{
  "n_layer": 12,
  "d_model": 256,
  "n_experts": 96,
  "experts_per_token": 4,
  "d_expert": 112,
  "d_shared_expert": 0,
  "activation": "xielu",
  "moe_layers": [1, 2, 3, 4, 5, 6, 7, 8, 9, 10, 11],
  "router_score": "softmax",
  "normalize_top_k": true,
  "routed_scale": 2.5,
  "balance_loss": 0.00335,
  "balance_bias": false,
  "router_noise": 0.1,
  "init_std_router": 0.00625,
  "lr_router": 0.000548,
  "vocab_size": 8192,
  "norm": "rmsnorm",
  "norm_eps": 1e-05,
  "tie_embeddings": "early",
  "optimizer": "adamw",
  "lr": 0.00126,
  "beta1": 0.9,
  "beta2": 0.99,
  "grad_clip": 1.0,
  "batch_tokens": [16384, 32768, 49152],
  "seq_len": 512,
  "train_tokens": 315100000,
  "steps": 9700,
  "dataset": "wikipedia_en"
}
Below are experts of layer 8 (counted from 0) of a mixture-of-experts language model. Rows are named router (the router's row for the expert), up (a neuron's input weights, with its number) and show model dimensions 0-63. Each number is 128 + 24 x the weight over its row's rms, rounded and kept within 0 to 255. Numbers have three digits each.
Before each expert's rows: a language model's description of what the expert responds to. This comes from a sample of Wikipedia text that the model never trained on.

# expert 63
It responds to: Dashes and field names starting infobox or table-header lines, such as Coordinates, Preceded, Species, Date, and leading - before In office.
router:111116095168143116122152097143119163092154140162120143116110137171100088135160086139117117121138128145135143107121141126130122094174152116093103127144152114158138107163125144133137166114149172
up0:117117103091138108094113117111113094134069169084136163106144100130120120119144126096108162148103108127175142128131127128165110060103158123117146123113102116141137149136101165101141134136187153
up1:155091156140074107115126153112108127132139089096139124132122126092089092129130126130163155137153152102162182106133153155174138122139124115167120125152064131160178132123126098104107144107106128
up2:124168111125146126170160106123111130127087133099129144132145160150121097135140124127122154132119134122130167108141122147142084133103129118127110130140104126127102117131090148102140099104131101
up3:117100116175141156127124153114084157152141141149144147149171126097101110128161147089114138155134127135157130124132126139110099110116114105127116077159144106135141171127115164153130105129146084
up4:162077130098113128112126122164092142123135116106109113130134134133170153123110174144156145129119143131099161099092096115147183136131141103139153165107152122146119131130177120134152110149147144
up5:096115161160155125137101127108144156095106107104068093159145148082126098149143140106097132085081137128141114138156104113139108079122106119122139168145143134145112174086119150126131145128073117
up6:105119112119154158102087130140104138129122133148087119117163126143156117163110166119122113116102188132111163138130148110111141091122175110118141108123094140158107156115136172135149165154092125
up7:127123144108137134123113163124149107151150141118131090124140153085123120149129115116137147108157159110129138153122140168117110092098083121130129161163130115123108185092103161088135085127101119
up8:119144127130112096104118116131145133152125092142150175128132149129109189115104132163148074155099132156139184136135107172107131144114151146130101121156141083118150140136141124159147098135104115
up9:119123158109111148057138126152136120167156133123151121162162170115118149097150132187135158139119109166122164147115154132076162110113145144123119099168153152134200098114145117099119110140126082
up10:155120157115108115086094118136123129121137146092145122103110134104108165140154185153133116146111167108156158139158120127106113125124172114112141104139158104119119129140112141146145145130091113
up11:104170128128109124130120211123119119138138160127127083099143150091193156151104154147115184155121139118089126064138146134102131157101122158145124115109120124172086137120106167101112121110102144
up12:097075126136141146104146117135115105102138145119118126171164128103110113182122119099172100144123110142167131140092165132128105079080122057107106102103123133141124155094184146120169116130101146
up13:112131125132137166079159126117144122152142134136142131093127117076127138179143135156128109127083148108117155149112128100156093127068143125122130129123172140170156124156121129173117090111097093
up14:111113165144174124075107140116070124145097102104105134084156126142104112122117193110112102126120120138120116100095139113118120084126111120095104121146134114098143122122133128129133086126120094
up15:122145181113168092108113139153116128122069109155154188154124125144115126082118167146148129104124086098126141119145065107068117114126161114159140165163104103136156126145144144154111101123134155
up16:147067151104119158071135133172121147100106102133117088148164126135127133143146110115130132169107117167151110100122139144096178133137104144104151158139156168104138133136165140147163103150141133
up17:142089122099118164109122119168114161129129105111133105103173132141171165141138136117145148132119106136163114110119152072141170139109126081135116151161134110130111156133138105103100080128101124
up18:121135159163086124109162120124166122208133104113116210105093119130120150119108168136073123113075129145122122124108131141082119129114106139125129101138093096148174148111110119162133106125132069
up19:114153099144137139079115128154135135146134113132115086175136159144099134180120141123063115102153154136123160146114135141142145129176129135103142161112139156147105080153139126141142110136159127
up20:138120123088131108073113145099126131114107096126094090162133129110121115143143163178131178125163149144103121113123102167131176153152154140148119140114154112145073121186144135102128149168114170
up21:122131121121133145147101110118154092128103100130108158053133094163114135101158137137112140134108170082120118090124124119160133124130115152118155124111122108119121141130104173104151136112137113
up22:116150145127145158133133107148117127143105117122161174117147110148132138106140111160091104105082177043138160143142107142149131123136122145119136107108106141143128092114142156110154124143128150
up23:173128127151146179112108133183120113102134155169138144128132148122123146135147120162108180133164138169125105097122143140153123116158099121118112135087172123126124109140149107179100143160099117
up24:115149135166113102154138143110079147150122155156154177167123139108146127160139149146091153168142130130189163145095138133159141140135140143139121085138134183129160123203096171150114167115099090
up25:148107098116152128148128063107132162160139116137104097085145124115171133099099118156116107116156118122114156145152097124128122130126133105152124102132127147126082152141128147139101166142146133
up26:151102112082106118144141119163110123099148153135111098126161112120086157096098118122111083139140133085115120126093158169108169095104120099159169131121154112124153132122112162108182116145117115
up27:145128160166134131139130144143184106131110120088125154159120080130120118098119128134118135081108171116097058124083141149159119097123142136092157147150139125128149166127099137073143136128120084
up28:140160108123091147119152138118112133120079130150104129127169192138141100128168131117133128123153152114140105165115063151144140124149125125112113166163088161079145100099119133128162105124128134
up29:154158116135125156121095120144140110160108106094143143159168135080100148123147154129081170122122119093116121143130089117154185098147136120149144161140143171170170130127120167099135144064133094
up30:117140115097142119132174132136109099118142092122110106142115057121134161151137104112112147197124148127152111108120119129154162118085164137153128128098094124123103123140128097157151144151128124
up31:124099104148130140089157147127148114136139169158103131115167111134068133160144111116143137141116152122126147115134144113145109113074150152147140143132140134139163142125132141107118125140112112
up32:141101114086144165127167146121148114126116116178107098172133149142112120137118126145146148158161109111135081065091157133073106152110100153128101137162154110141137152127115108133063117128086106
up33:117151119109164126128123115137113152111104142143173133097128125130101129106151104186175143121109142095109104114147074115081152183116085118117116123107119176122161150147094123061125124139139146
up34:089129101128097118156117126134104163166135174106114133139148111117144150091194126116153105149127157123140155136123130166142153141136161108128170088100096118168168147088107143162146128140137126
up35:081103134122156090086148152075118139114134098128079137126132152140163141136142114155107163099094150150122179141159144115119102080086190173142144126112134107133123113160102142172172109132105154
up36:139131105129154110122112107125135112116143134123131126103136121137110105133108125132157122144118128072137145128172093093115103134138156138151122155132128102099134179133167073116162093096113148
up37:130148149144155147154111131137132121101158129121096161101123085115112149068164134112100111158094123131086092122168107172150184142105085081128180099124125121104132113117128171126134083143113147
up38:106117098085135150097120146093144137110131072154111143083172150111128148177112116117110120111108104145114183098113129097125108128095174136141126089134122081143114106118101135114130070103103129
up39:146138163164135129122111166176140087129124137121136187084114094134119136115117113081126136137105095135124156142142113146120087124121141121114159165120168137138164116115142147151152140122109101
up40:158130094133136162145137125158127126132110109112111127086121088118081117119132114130094141126136106100120129117129158112157119121115155086138119104091178156113145138176110133146113096109133120
up41:135137140098195080103072094085135166111162132115093158128131129124099070091169134109114120139103141121161140167171115116095147061152174126117112172097102106146117123126148129176130158106154143
up42:087115128091162126100149103131125142146125134122068066154148140136131149158136120154143112129120136161142152063096091141145124148120115126129118152114131127164117146111159175099158121100117171
up43:135128128138165124165107136133091115093127142118160143045116111127110122151139124112116123128112103150100095112119135145115132113115129122102114144119104113157153091127093162146119135097141164
up44:103110107165143141108125129132103150120124125143120131113147136105126103109113154074128179095109130161112085157154125117162138108165124088113118190157138134065104162114166139109104096096129136
up45:079161121135152127138113150128112126113076151085103123110111153151127111118184117156126141134093110129131139150145124140131130162129151123106132082112137152122116093071131145160178145088098146
up46:088095125132127085104129152176130107135091080105078126153101108115095123085112146182120092088117116133128119084170085168176123128113115124101158092128116069118124154134152158181145130121109148
up47:096110123061159151093091117118171150149092092178123117107161128114160149110161128120104131129171160133159155140131117145100138108125127155159155186073124134102120147097117127107167121122172130
up48:120096144134062112121174111117173145141133113150125107117165104152135146119165125115142133140140147135118167088127151129132118161130120102147148168142152132127151151122138127164125111113106156
up49:127154102108154159117129115163072117107160076150092157153154146139119117115116096073157158148151156159120165108164095136150132093130089125109159180120151135139070128142121120088156114163119139
up50:131115113136145098131146105154129151101131108099109189124141125123120193112124130142157117103108129118125143167154135149114129090081107128175130137176131129142165185090122170112105176081143130
up51:124118170105137124076124149144101124143152111113108102116117125124157112170148115149136146146099101146086207118107118148137102137106133099131134109191145111182072122132162150110082087107090131
up52:121108136121093122098154144141165143160162096148141159166097131142121147114167166152095120092122121086118130116141106141145148131131121135137122152179115142129077099134125114147095142157132080
up53:110110145083120102115129136148130133136158095087096114150148115073159144126136139120156121095148104092100092151106111150091138155102148123165092164152101165130134143159077117131143102108115111
up54:129144099146140137136145159154113143118148122102091108129117165167152129126145119139141098149117125137151180114165104154132113174110147073148170134147131193141080151116147157139114091142126138
up55:104160136153117144141128156163132158085165173097117113126174119152109149125124127146142105172056138144130164100120138138116153125149155095150143136114120143134075111085107138102131120113106118
up56:087126131152165137087135107156130122128123177150113125134117145160083117123112110122136143087152128151115152138120172131113134084117104123141123098171132132137109139105156135135109088154141099
up57:132137113130134161126109152122115150131160164172120123072114134127155135086150091170144138162116112128118095116151150157125158117112072120139177094079130104154147116130139143106140117097132112
up58:122132122132156145096127155117115125125124106133128146108111095115165117139163135157128176133121137119119174163111151114107118096129199134113112115145145146131106152166163095130139129122083137
up59:108109152161148109125110120140122124141135142072153174101125096132095150158171138149132108112110129162168117082111131108113116116141119146113139105129144133116131110102085147109100137168090095
up60:133137175139112116171104089136109163100122176109121147157114151133181103119149134140072115121135146059098122117128143092162117094117143166136126130103098114138123092091141088156119138121140148
up61:100173151090155137116116124149092088157133133146122128144149120169146094089118108099115113091095146138160107157133136130153123102111131150108142120147103114099129143111120130111186147136147170
up62:066138124136170146119139171182101121106143149099107177072132164134154115151147102159154156162099142128099123154163128147122121138102149140160145121115092152147100138095156160102119133131151131
up63:078096140105128081110119087142118123126112099144135157134155116128101185127126146061149101110148089100184123126128148139100189098127112123139124124114136106135159104152080150116104121149102134
up64:108177104120106100111104094113107143102132132109127146137121120118112114115142150117071137147102127145162156166096080139150171135150170169138134115134057171111097158119148155174141156118178101
up65:147107160114107133124103086114101146132106137145149102111139150134137127147128124112046170112122117164162127099150119091110094071114105081147139173102162158110171140100110127150081069115125151

# expert 53
It responds to: St, st, gr, Sch pieces inside German, Scandinavian and Dutch names and compounds: Karl-st-ad, Groß-st-adtrevier, Stage, Stiphout.
router:085142112106154107128137125121137153137116135134171134152159127115082165129094145105147123108151149105140105115108135097154134122159120137097136129155155147091150150154113130141146076129095169
up0:127164074156118090134116166149096119124168169142123170141124129126113107160091153094110118112094152104143151133156125137123127115092143112116101096101151125168091144142109132116154107126132128
up1:102129137126188136103154165135110096146206123112141207124126102138175137142108131100117132163163139121135094082140114105111142130141144120131151133156108109140101190162130140107161143116152136
up2:124084155162110124134117142119110108184108114093103099100143164122123145151119108110129134167126159111112114114102097102099136150144169160154121079115106118115133153143153131090152090096179125
up3:080099155171162110103114200104109142163181119150138127127123103116144113126103167126154122132144108101114141099112138109127154095117122137139155140134127130085109180141107111142122156112106094
up4:125151101132119124131142179074122110132109109131164163083168152148110120153117151142146137107109101118162121140130097116106170143134103116117137119085138030098125126113099098138141107127126110
up5:112108135150124140109119145154097143138117148077135125119139140135113152154115133113142128137115129150104141170130092135147140096128099109139109173160093120113128121147109100117141101090156128
up6:141136158122142127135132106080122161166131129113125113108152131127148116145140111179116095123113151170135118097125134110159127076127135145153126106125152153129125151119143133122136122206110105
up7:097089135110067123124119134119097096152100111076125133132133124126114115152158138140090137117109166160122145121148119146083170129104090144154134126085106097124085154149125148189160106121104138
up8:120148196114123106107095110104166124140121141130073103146144098099130147104117137136143129141129133129095142136161155117091154129136116131128165162114124116141125113082143126156130120105120139
up9:095150131095136108148097148130197143109146119151127134113137127122102122142174069154094167174120112095099141109104079104108137118159118142107137133128162082111082121112177149118153122109152162
up10:117130141127105111150143131148142111098129149081133136151138168137128103103103139103131112132134148122099141129129140134127132102121117090138139137141077120074138132117112123144079088187117139
up11:139115116141123069098101133165157139146116133141105140157122125112113132122137146088119158127121174120093159136124114143079167131112133166166086153118109087138122124121164171137110141125132164
up12:160135145178104132117142115144132150117144175134128146114153118168109149111167149098133168125116118152135126146110114166143132093086148135136106102151141151115119085117127103157132124125113134
up13:088129161118103130118144130158138123146120144125106140110140145104098111127110156117123128127135123110137140109119148136153105137158149132117124146104124119140095103104147198149138114167118113
up14:176111135155099137111136145120140130102137163123147141116081090169099109178151163138113138143123120118103104120084131130132162078069144137121130101153182167167136131133110149162153121161143136
up15:082086125133140131147119167123112128127095162143140117150124080105107114173122141120125085162131135115116122109079109127144137084107148136138140101180150110184138154114162119164135145166098137
up16:117146086155158190110144134140153115124131110109082148087177153120144137088120147185125140113116091115192090155183135132118138133131119144111162115148074109111126135120101158146155144117172123
up17:097178097162137113139157096154122156112158118108091141138115143135157108098100093171093134169134107125143129098154149151133147145108174129138203117132147137086107106137096113131168111178135097
up18:115162116137121136131121085087131160126144142081125146149162089147132170105127066111096114169133131101151099110124103124143166136096136105144154097136134151106073164136096167111154092149152112
up19:128121134100119105112100112125129140105136171113109133127129113146136093110090122125137157109118124124130158110150158129099098128123147113165162145156140133101142151137131129144167120124078141
up20:167142155122126058107114125116111142113170143156141124106115094146158119144164134118127111182108101108140128130138140138124121170140123114135126129115146082133075162139141121114135133153113154
up21:150166142104097129168148147107120086160093173093132168137133139122098132086153115135140151124156134200118148115125137168140171133127131102125113101204111117104142124137109150129135101122151128
up22:173135106130132097113138093089131133176110180089153123083113123106097173133198124137137093121155155134130153110095124118139129144123091142101112080112159090082156131112135113134129142134151105
up23:136104122166131188092115158108108116087136176123131108127156146118106132151169130128115149131143152168118134109089139115112110124104077123108113150113127083105102100125129156173153137139129156
up24:089126160135145155124126117119159095115126099147153153138125141139088153131110101142109147101147130106149110149153102101086109127124126135091141128164139152177105135116117145146110130115078112
up25:172127092143086119147057160100166139158114122137106147108133158153137151126119081112132146150108102126127144113148138121127173144157143135135159065141146144152138139143144114115136126135150146
up26:098150116163149119135099163125094187076132132137150141154161133112135125167148079116098136141083152150151133141121159113109169144159121168092109133126164128152129132146110136114128099170118096
up27:116106124118120123088104096093149156126151144084117195117128141178099140114140112140143110118079077101088124101169073094154126132141114088103167129109125170091130132158130127144173095101108135
up28:143139137145132122141119152086124114149145063115142121120155124115148159096142127090097107150117118135151150129119120117131151158131160129134102127161116151106152168107137107099132110130135118
up29:135183141135162094121100129119158085131129111165050166143133117144123134115128087114148088150119096116097112100151134141131151119122120129172099130080134065140085137135088124116118108157122129
up30:118119132107147153105127138141130141119164118153125122119142109104087165140158117110138065116114135135125155108168146116071138132082134097153119116115115108101126199130119156123133141106172114
up31:102118140144117140108113188101138143106128150155128105112147093116140134111181170122115114105133120084131128142095148129161095099136125149135135122131144168115151094098124134127112128157103087
up32:088185125121159103122138122146124150110139138120113137178148118060123148122124151108086139076134117122165129169166123160099131118135164117129135145139093135145169152080101156133113129119128119
up33:146060107102095118115117137106121093104100121147127138115129141124111142149130092133144127143126120123141137100095125130099124133112103140086101133103088107139140109137147107171138080120110132
up34:134119115152109180136150155082123144121154137119109160144131173157101153110128143130116107102135150137168136121160130128099111131140093103139099172114103115139156143175146146148162144107106109
up35:083143101100124105136146155090106110117129145115116156143129149121101143151106089110130109090116106110142113125115087123135149150135147135119156114121106130140120143126136146141150093113136092
up36:137061145111114150092088062149152131157096140092126113101140145127133151105135147153128126121139147090133148140137119182138114136115137120113126108105068081078137115125147117145096098161090129
up37:127098110132107133085129072116131127112096089144096140080137099122119167119116142110153101170169143171159159115127102136122084111110097147155100142100127143089148167120123172112097108156155130
up38:128145092123122191107094149155133108121148140156172127115130138088116166121141103092099117171113157155099111106138151131101114125102102144127150108154133130117168132159135119093114140166183145
up39:093086099093148094111153167090158165113141126154125099129145094109110133126131096122132111176145141113193107135170142128118102105147131091131155144156123162127128136133133146157161113097106115
up40:174138100089175102123111065109140096111083116131114140110153128119149137161140132162165123144100077112117123146119151102124127130106139165189133151118150071103145135111169129108145122108154126
up41:094118148170106103137133091080162156121086170151148110154185159107131141157128085120116119143116068109116156129159115151111142111147138089153132124106119102093163154122089112116143129170152168
up42:166147109117138133106116104128147096099138147144130137137142103138150142125106131119096151119127127149166106101126141127157084117122136118104149127120167161108116105100155138078119199179113129
up43:131096109129134111090141142154136158187105122145173088132107122091125072088134144131138111120123125131117141140128099141168122129131167129119138169136143125128135114122191125125120122145143111
up44:121109142126106105123121180125112084145100120146110164126131117071126127139124131119122105144156139107120117152156099110100188143121107137134118159095144111152074167162174099135110105117117127
up45:133101095121134103110123131174162092138111142112134164133130125125112088132169117127143145122158134120119144133094077134123131144106109149102111090143098137108143090094151153126132134063125135
up46:113115144137158082134137124076135118092099091145120132106142124107124165061151110137158113095116103108165110118098134148126137093091167117117151118162130157166156117078171153113165114120159130
up47:170087068141149121069142158099120136124123076155137138131133122122115120127140127152127098121141133103133141132161138122147106111151103121116165134072127084072115156099173095154112102119081088
up48:116154119098121148112148112150094100057122169084142155140125105125126108156111133113123136158137103157082165149143097142083122090107135105121128152147144162097118143137138130116108102166126138
up49:167155137102072104123109128163117104162146125174117106144074144095120102093121128121135135204125102121107125124140128096102163132152126145091153157099132082137132142121171100112137127126117134
up50:096156122130124125123105135117184127121128146132129163099137107106136100127131165135130136125135102107142144130123113131110172123147184106114128127135165115132141119144124132136152108129104172
up51:130120118116131114104101122114144130171118079136138112144144127161112152090133135141101127046114129114104119135115118135120156112113171128100179095083129068102143117119166131130130105142079122
up52:146151121146089155107152123122092169177156153106148149127139126155141148133148117177150141155106139132131134130138158149110117152164118116134114122157132123100151086158134110129151098172112150
up53:122114157101139134107104132066136130144107115110103140109146105100127125149165134129138106067137074140128149050177128124145121105148153098124129148180152129124112108118140120095139112134080110
up54:116162124139163104186143113096107123156117119138114154135149097119136117155131156119140192151119131094165108105130153183082186098110124078146130165113152151133120110131096160124134132124121139
up55:117099156117143126123143132140125141112114143125160088148136127124175122076137142165159163134134115100186085117135130142141170110098091127102146144161143131128119107160152120144113121104104166
up56:125113130157082102092125145102160095103140144120139121140106150092134108105119108129111104147114092113092130094138124137121171136156128165093148139157147088135125125112119106167139117115129100
up57:133153121134140099148117126117162145120093174150111114137161094109165160146136128113126110123146145179132125145179142160134159109135097106143121105112122116169153179136100162115122107135080132
up58:140145089156137139127176131091113086132081130121106111129147128162138182131166156127107137108140136156161126131149104109097115116105104155134139115125113116146106107130143127099154093166099145
up59:124132111146124118136164149170145132146093138145137154117119107162108154133154141112118149139106146138157145139109112155147102128109198135115141144143090137113139095093131155107144093150125112
up60:107153142136091098097145116099119151148184101107120146120138125143152147099124154119129114132125119135153110094163109130119162070154144111137150114147144168134163172156086168117113105133186110
up61:174119125091174135123119114112141111122177111175117136089103150147121094118132141155140098143108116096150118120120140127167077150101117098099098155084129167152159177135171134116154160116170114
up62:163112134116117108129103157141094128171135118116147149108117130128101185089136139124155132140097088139117109074190114128100164144133113108078115098125141174131108124122117132120148106124119180
up63:121124142152116087123155164098133111143093116135134143191128077144111141135131133157097071141139156156149117147166101145140121175126160098143119153102124171132130162131130116143146068116158065
up64:133163108112090144137142119104163130113130119070094105117110097124137177092146137125073090145139122106124103075118116180161155146159156103107156164176130137096134104101138092141138127132108150
up65:169130120144142162128143109139138144161193122060129150142145134167118140106098131131098160102148142146126148174137127179175139159165127106101120159117116157099151175090113127161137096124162132

# expert 28
It responds to: Syllables inside Slavic and other foreign proper names and places, such as Kruš-ev-ac, -ov, -ič, Slov, Mor.
router:093123128094141138084134110121133151125173097118128123131171141130159120160096136152125076084150135145138103155173116123090123156151129108122146188099121127142151110139110191137175101091128121
up0:158142124082124132129067143092129147099089106152104140091122128139169109120128123105085128122133147170101141094126138147133123161125106115074128112141126105121133149117135142108101130122133111
up1:117150142148114119136126141131142129116099146073144108145097164132182138139077126121122136143130137134092118116171134119119144127131131140106124127150100142098097157128131068103180085136154144
up2:126087159175140124137155157103083106137143133093089112181136099147111141084106135122106105108130144132110141141144137163177119119112140108118117122183052130100131087116114105144152126091105118
up3:125142122121146152112121113120118136104116147105087113141119153147131137145099153134112116155124124102182121112156068179146097170123132072126152123102107143117131120132127159124124122167139123
up4:181145119106136124114120152157126154135161143179155121130139123158148143091109141129134093177141133138129055115100103078146100109089159109150128101132151074117101078138175062137097153163127104
up5:122130128121149161111132152135120116143134105124156147140127138146123143122131113061141141128141142117101157116113123133129107168095113173145143141093130113079122139112102115150146152138172129
up6:122120174132127123116100095153132164116125148118171165123135141156132153114093105133102137122110099123117116137093160145118174160050141128113142143098086144134157150140143083113148191146113157
up7:126153151120093134081104120118105128161133136145151183158087143120140151125127149080134133148131129121088116123131090117094136154128121111129199124167136113114159122120131151138107114168134135
up8:154151098127130079114137115122117136109121098080126150138108121124142155170129112128156109180132160133144126147123064125136129118127136126091110150127098111114086092186142119136163107122106135
up9:127146114112141124112120158098099129135121150128108148126121104164153165087106177152113099115073146170191143125131133129103131135113088123172158131160110172132158114126122151130156139134109138
up10:137152147126110161094125146087140137156158118111095130138125149128061130120134117106114074093131126158130141130167117134130113102133141112140115153136130082075157140171112169213120128141149097
up11:103090099128088091092134165145107124138104176114130130159129119142174139165134190122128077118116176164136142138124129123097120111126120110143097111166130144152140101130134164149179141116101136
up12:129137157136135141163125111135137119095134188126136189108103130147144146143136143089114142148179124166129083151119145168102121117141129142116141126127097149149122153099102128126151124137101128
up13:140141109147134109134118100152172125124107124133115141119116163108089143073141162127092131146140150101080139119153107100127118148152134126164140107118136091100127153105112130170145136119116140
up14:151081153123129132125132095161131099085123127147123146127121126094089138111156136090110108119129133117112171128113154138098150125136134095147120145121078115108095095095139163143167113114148120
up15:150111124106133147118120136116150094135117151079108109129133148137146150138129154131111113109094124158123151096129082146101132115121101105124123149109115094127177152088160165139128133129117130
up16:103140142124107103102123143124105154163102143111095127167134164151097112131118090145112105132143126147148109125130107128138136145130122083115129089177080116134152119139094105194097141143120112
up17:104144152109135129089139155131137123191152134125159150179150129088175102100179136108118137157096116113144127156108066167138126159086102134129117098146146080129142095157164102138074106149107132
up18:107098154094121119149098146173098079124146112122162127086122140135127131081159170097075157129172095070086121118143107123102122098134129133137130154141144092114109139111090097106162129109103150
up19:127139126120149127119132150143111145116137144124134098138152156151105129154140127120176133113100152147155121091100135096116146144102151118089115137100153152142144109125123123133163095148090123
up20:110165104156121147096150163158164137096165102148103120166110109121097127130144103108131109127111108147178111115127111114104138125132148155153164096137122120146136120077149140139154122156177093
up21:124125114126121094109105155129103151168102126131155132108170126107103153151152099164118099109140155152126148187146097145156161139101196137088121148140112122124085151186153116081123087140137075
up22:155137111126145103141096154140146135136159117117092144133119107099123145099108122177095118136128107127105101127159126123142104153141135101135151143118151105141104111109136155108174120125097103
up23:115124108135143079104124105097173145164140135114130174093128127123155106133146130101137135132146120097171153134145114154101146133127071116070170151129119088118111129095106137172111114111132144
up24:198125168148135109131117132122141082120128145100150166135116111152126115126117144078116120120129186166122140145172161110128129142139164134125106130131139149147083162127122150132153158114079117
up25:131136148147145153088112152140143119123115103122154091147120117137107118138094149125128115135107101102129158137099111136111185140112102081078179120164122091110127106085162183091139146114132136
up26:099130132135152128157155145120126127156128103159114165167129130115165101122125132151157096112111090174132092114122134129117134086134114122163114123130132148152083114170130148106109165189137101
up27:157072106171143122123083133127138147138101123076129117106132171131099139102135151127086145136130147154142136116137140176101136130084139142123143156134089137144115107102125153142093086135113121
up28:105159143152104112061083110107098149141105099083098132102144165108145150136144148114153144098123122105128138153121130132125122139150114093154141151080110129124118099083138142163132102143105092
up29:132119102117153135137109125083131121111113141093152133101117124127133149177095117095140101159140126122127122106117118130110134090145087163126140110141178130151151150081155130108140108114133135
up30:114136123121114129107144173156115095137114110094161129137126085086097141154147128122098101119129128144105151128170126130081121103137143130090114136117082140112135119107149112116134100114112143
up31:128129148093147083140114107077139106119108111120106160167076086156124096136108085122122128128081121147118125139117127103097156118129099103188148127148132151156113084164148151109144123133116146
up32:147074156142123104116112132132111129152131143138122143116119114129155135120129163125110128129076102133130106126104084171112163117104095107105158139124084117090104159119167152101113109141193150
up33:073124105139174130120104133138130121146130117125105105122115091135131098102152104133146135097132131154145099088164122160157109159091118125163159128157149142100102118150086158156127134184176103
up34:110125096117100117101124129147085143126109154127106135142133101140171099152121154131153116103128119081131122112130116143129128111122146088116109125139136140104134119123122112099136109155082118
up35:087185102100163140121143172116092140132130095105137128118148128141108125126182130167094136138088119114141147137121089125087119166114133118110120095139112141113116118088138108088147133113178115
up36:122100130165147165124128145117098095143139134134100142136136109137151138133126140109083116113074146071116126105138123141080150148117148084145134121110115113156151127148141133127158104139066127
up37:105105101154081171128113153101072086130128120137118133135148069121163128144133175139091166132080129119109126108155128138141124157140093152124155116119132114132164143144134126113183135116072099
up38:174146088146108131092071154148156110165142124111097131103124095127169143120126100133121080111073161149127105162157105137096129138158133098155132155086136088130151119128120166179163105135089112
up39:133158075102122137108129148175079147118125143116152095101128136080147137139127135110158109122131118156089104131107109123132145114098112118126121102129181152132165177124197167127141115144166158
up40:121111162132096129131125145127113126115134112171155137079108107106096137164144092111169117117157152146130122172114102109149132096102115092124165128110115118156076142174150135133124119116176099
up41:153174118150101112089131161099125130146142102125125136118153110147155128161132147163111088162087165158110101133176104132167128148135140110086142137140130119146132137139122055134136159094150121
up42:135159141141129161110074124146126157131105125115142119144130097140151129136148108169102124096177179150105121121148147149168145104132163076103134136096098126107108163135119144104117107118147121
up43:152119116134092135141124150112163125105112133104136172097100126066145101138081163087109106120121113126166165153115076156129138115110141115116127114091114129135175122119118143130130161123175091
up44:131151150131134135128119161119153153137079126139132117118162143162114179119146118155126123136128097154109091088105090158144158150131134116122162136106109124089163128159114119148132105110182125
up45:085079074104120137172116128127112107061110112120159160136124156095102099136102094105145146117148143072137120127065162137095152135138119126120151139120139111111107126159152144136131118137146109
up46:128115107108158116117110146099122110117088106150142128163141104200134151163126098098081119109103100106107110135105114114139141153098169150050156147157149127150151108142126138143117107140114099
up47:112103140137105086160145124137141110109116120133115138138170148151178165135160148144104132143144131156136137170110096136111149102114172062134135136115099079090139115143145159104128131126176152
up48:131122129136145132090101132133104121160148131135118119168108060159107103159113170173100142097128140148145098142093132137125189079110140110108158124096099093103124130153130160130180134142136132
up49:110151138164115135143107139166138121143138121084164103109145177104131134160082147127121146104152138142103123161146123146185149143115162137119124148172116114086139144103102159103116096119158148
up50:149161144092116176093158081151097142170143170144103170121161140156121142077168122095113112119119147119111119137142150137126174110133160122144130172120090118149169143121140103150155131096147132
up51:133081068131097123155141135136107092130111134095134107167115124049101148111114137094147117156093173130130113158103094147106147111091129113145157157130108164169121139131137188147167150157145098
up52:128110113146095137120104116125119156134114097147136142108129120102158147111152109130144111104146118096147140129144107106151103137128144098152104146132120094116092135144137121122142133121114147
up53:126161132149172145111130124106142129135162124116131112113138153138118075111076137135130093131150101094136115101141146108139137132160134097140137167129143146141102096107118124204078126157155078
up54:138143108182154128134143100107141107145127152113106110099133135136102139097131096143123084117153177165124161140153113127113113113140138127100124166131102117120135129122110113174130128091155119
up55:143140126107150135151127147132153130102131151135112151128125116110169098085090124128114107128149110105127134159178132171110115114118126144168139152149167114108129115150134108139126155155128123
up56:091061090119095076169143135115103158119156108128126149148145118130149092149125092136094147164129101112135112120116145108064191177135136117137143141135127127135112095123139109177121099122102142
up57:113160121178107144106121097118148121180119104102138115148120118134117090111142153110090158135152183077088155129108102160135168134133124153080160124115135129121151124078145139105159108110142099
up58:156117115122116104100115114114144143121152126106124112087125096125143125147146068125136117142117164158146124115091100106129126089116104161117137113123110184116116145140115084126139103113148127
up59:133158121105151117137140160153167078131115136143082122148116134132107159104091134101059131153104120100155141135148122113167088137140119118147092121124126097130125132138127133149136139120151120
up60:115135127100147090125096122142141133139096136102151107134146100133115119148150157177120077121133151181126161152118137127097155134081146134139107090132071090151128116098115147163159145138105156
up61:146116121111127140114123143144139123096132110118134142132116100100163135108131131088122153125131153116130084156125118123132173109135128107164173131106095164123137109118148148100153091098161114
up62:136121115130111130094125119118120136152126136119127131121101099133134089121142150134126117119112135108142137130077110217114185148113135115083141108142103146131095128093163162120130148104179097
up63:111182120125072066144124149088128111157115132129132095099130137160116118160145155148147129179144149182121170112185100188157092143110167130145115148130123108103103109127121150163156114121125146
up64:109115089147114159083156123116190124118104128116143101129146124101134148142145125117134116146113143136134107114101107143121134105160132096168127130137098104107125134117129111124102102115119087
up65:117146116113121127100104110145162077124102133134134098125129159126142102102124108119125141135127104101139138135108086127140140170102175122167174134095161090139112090166151108172147155119129149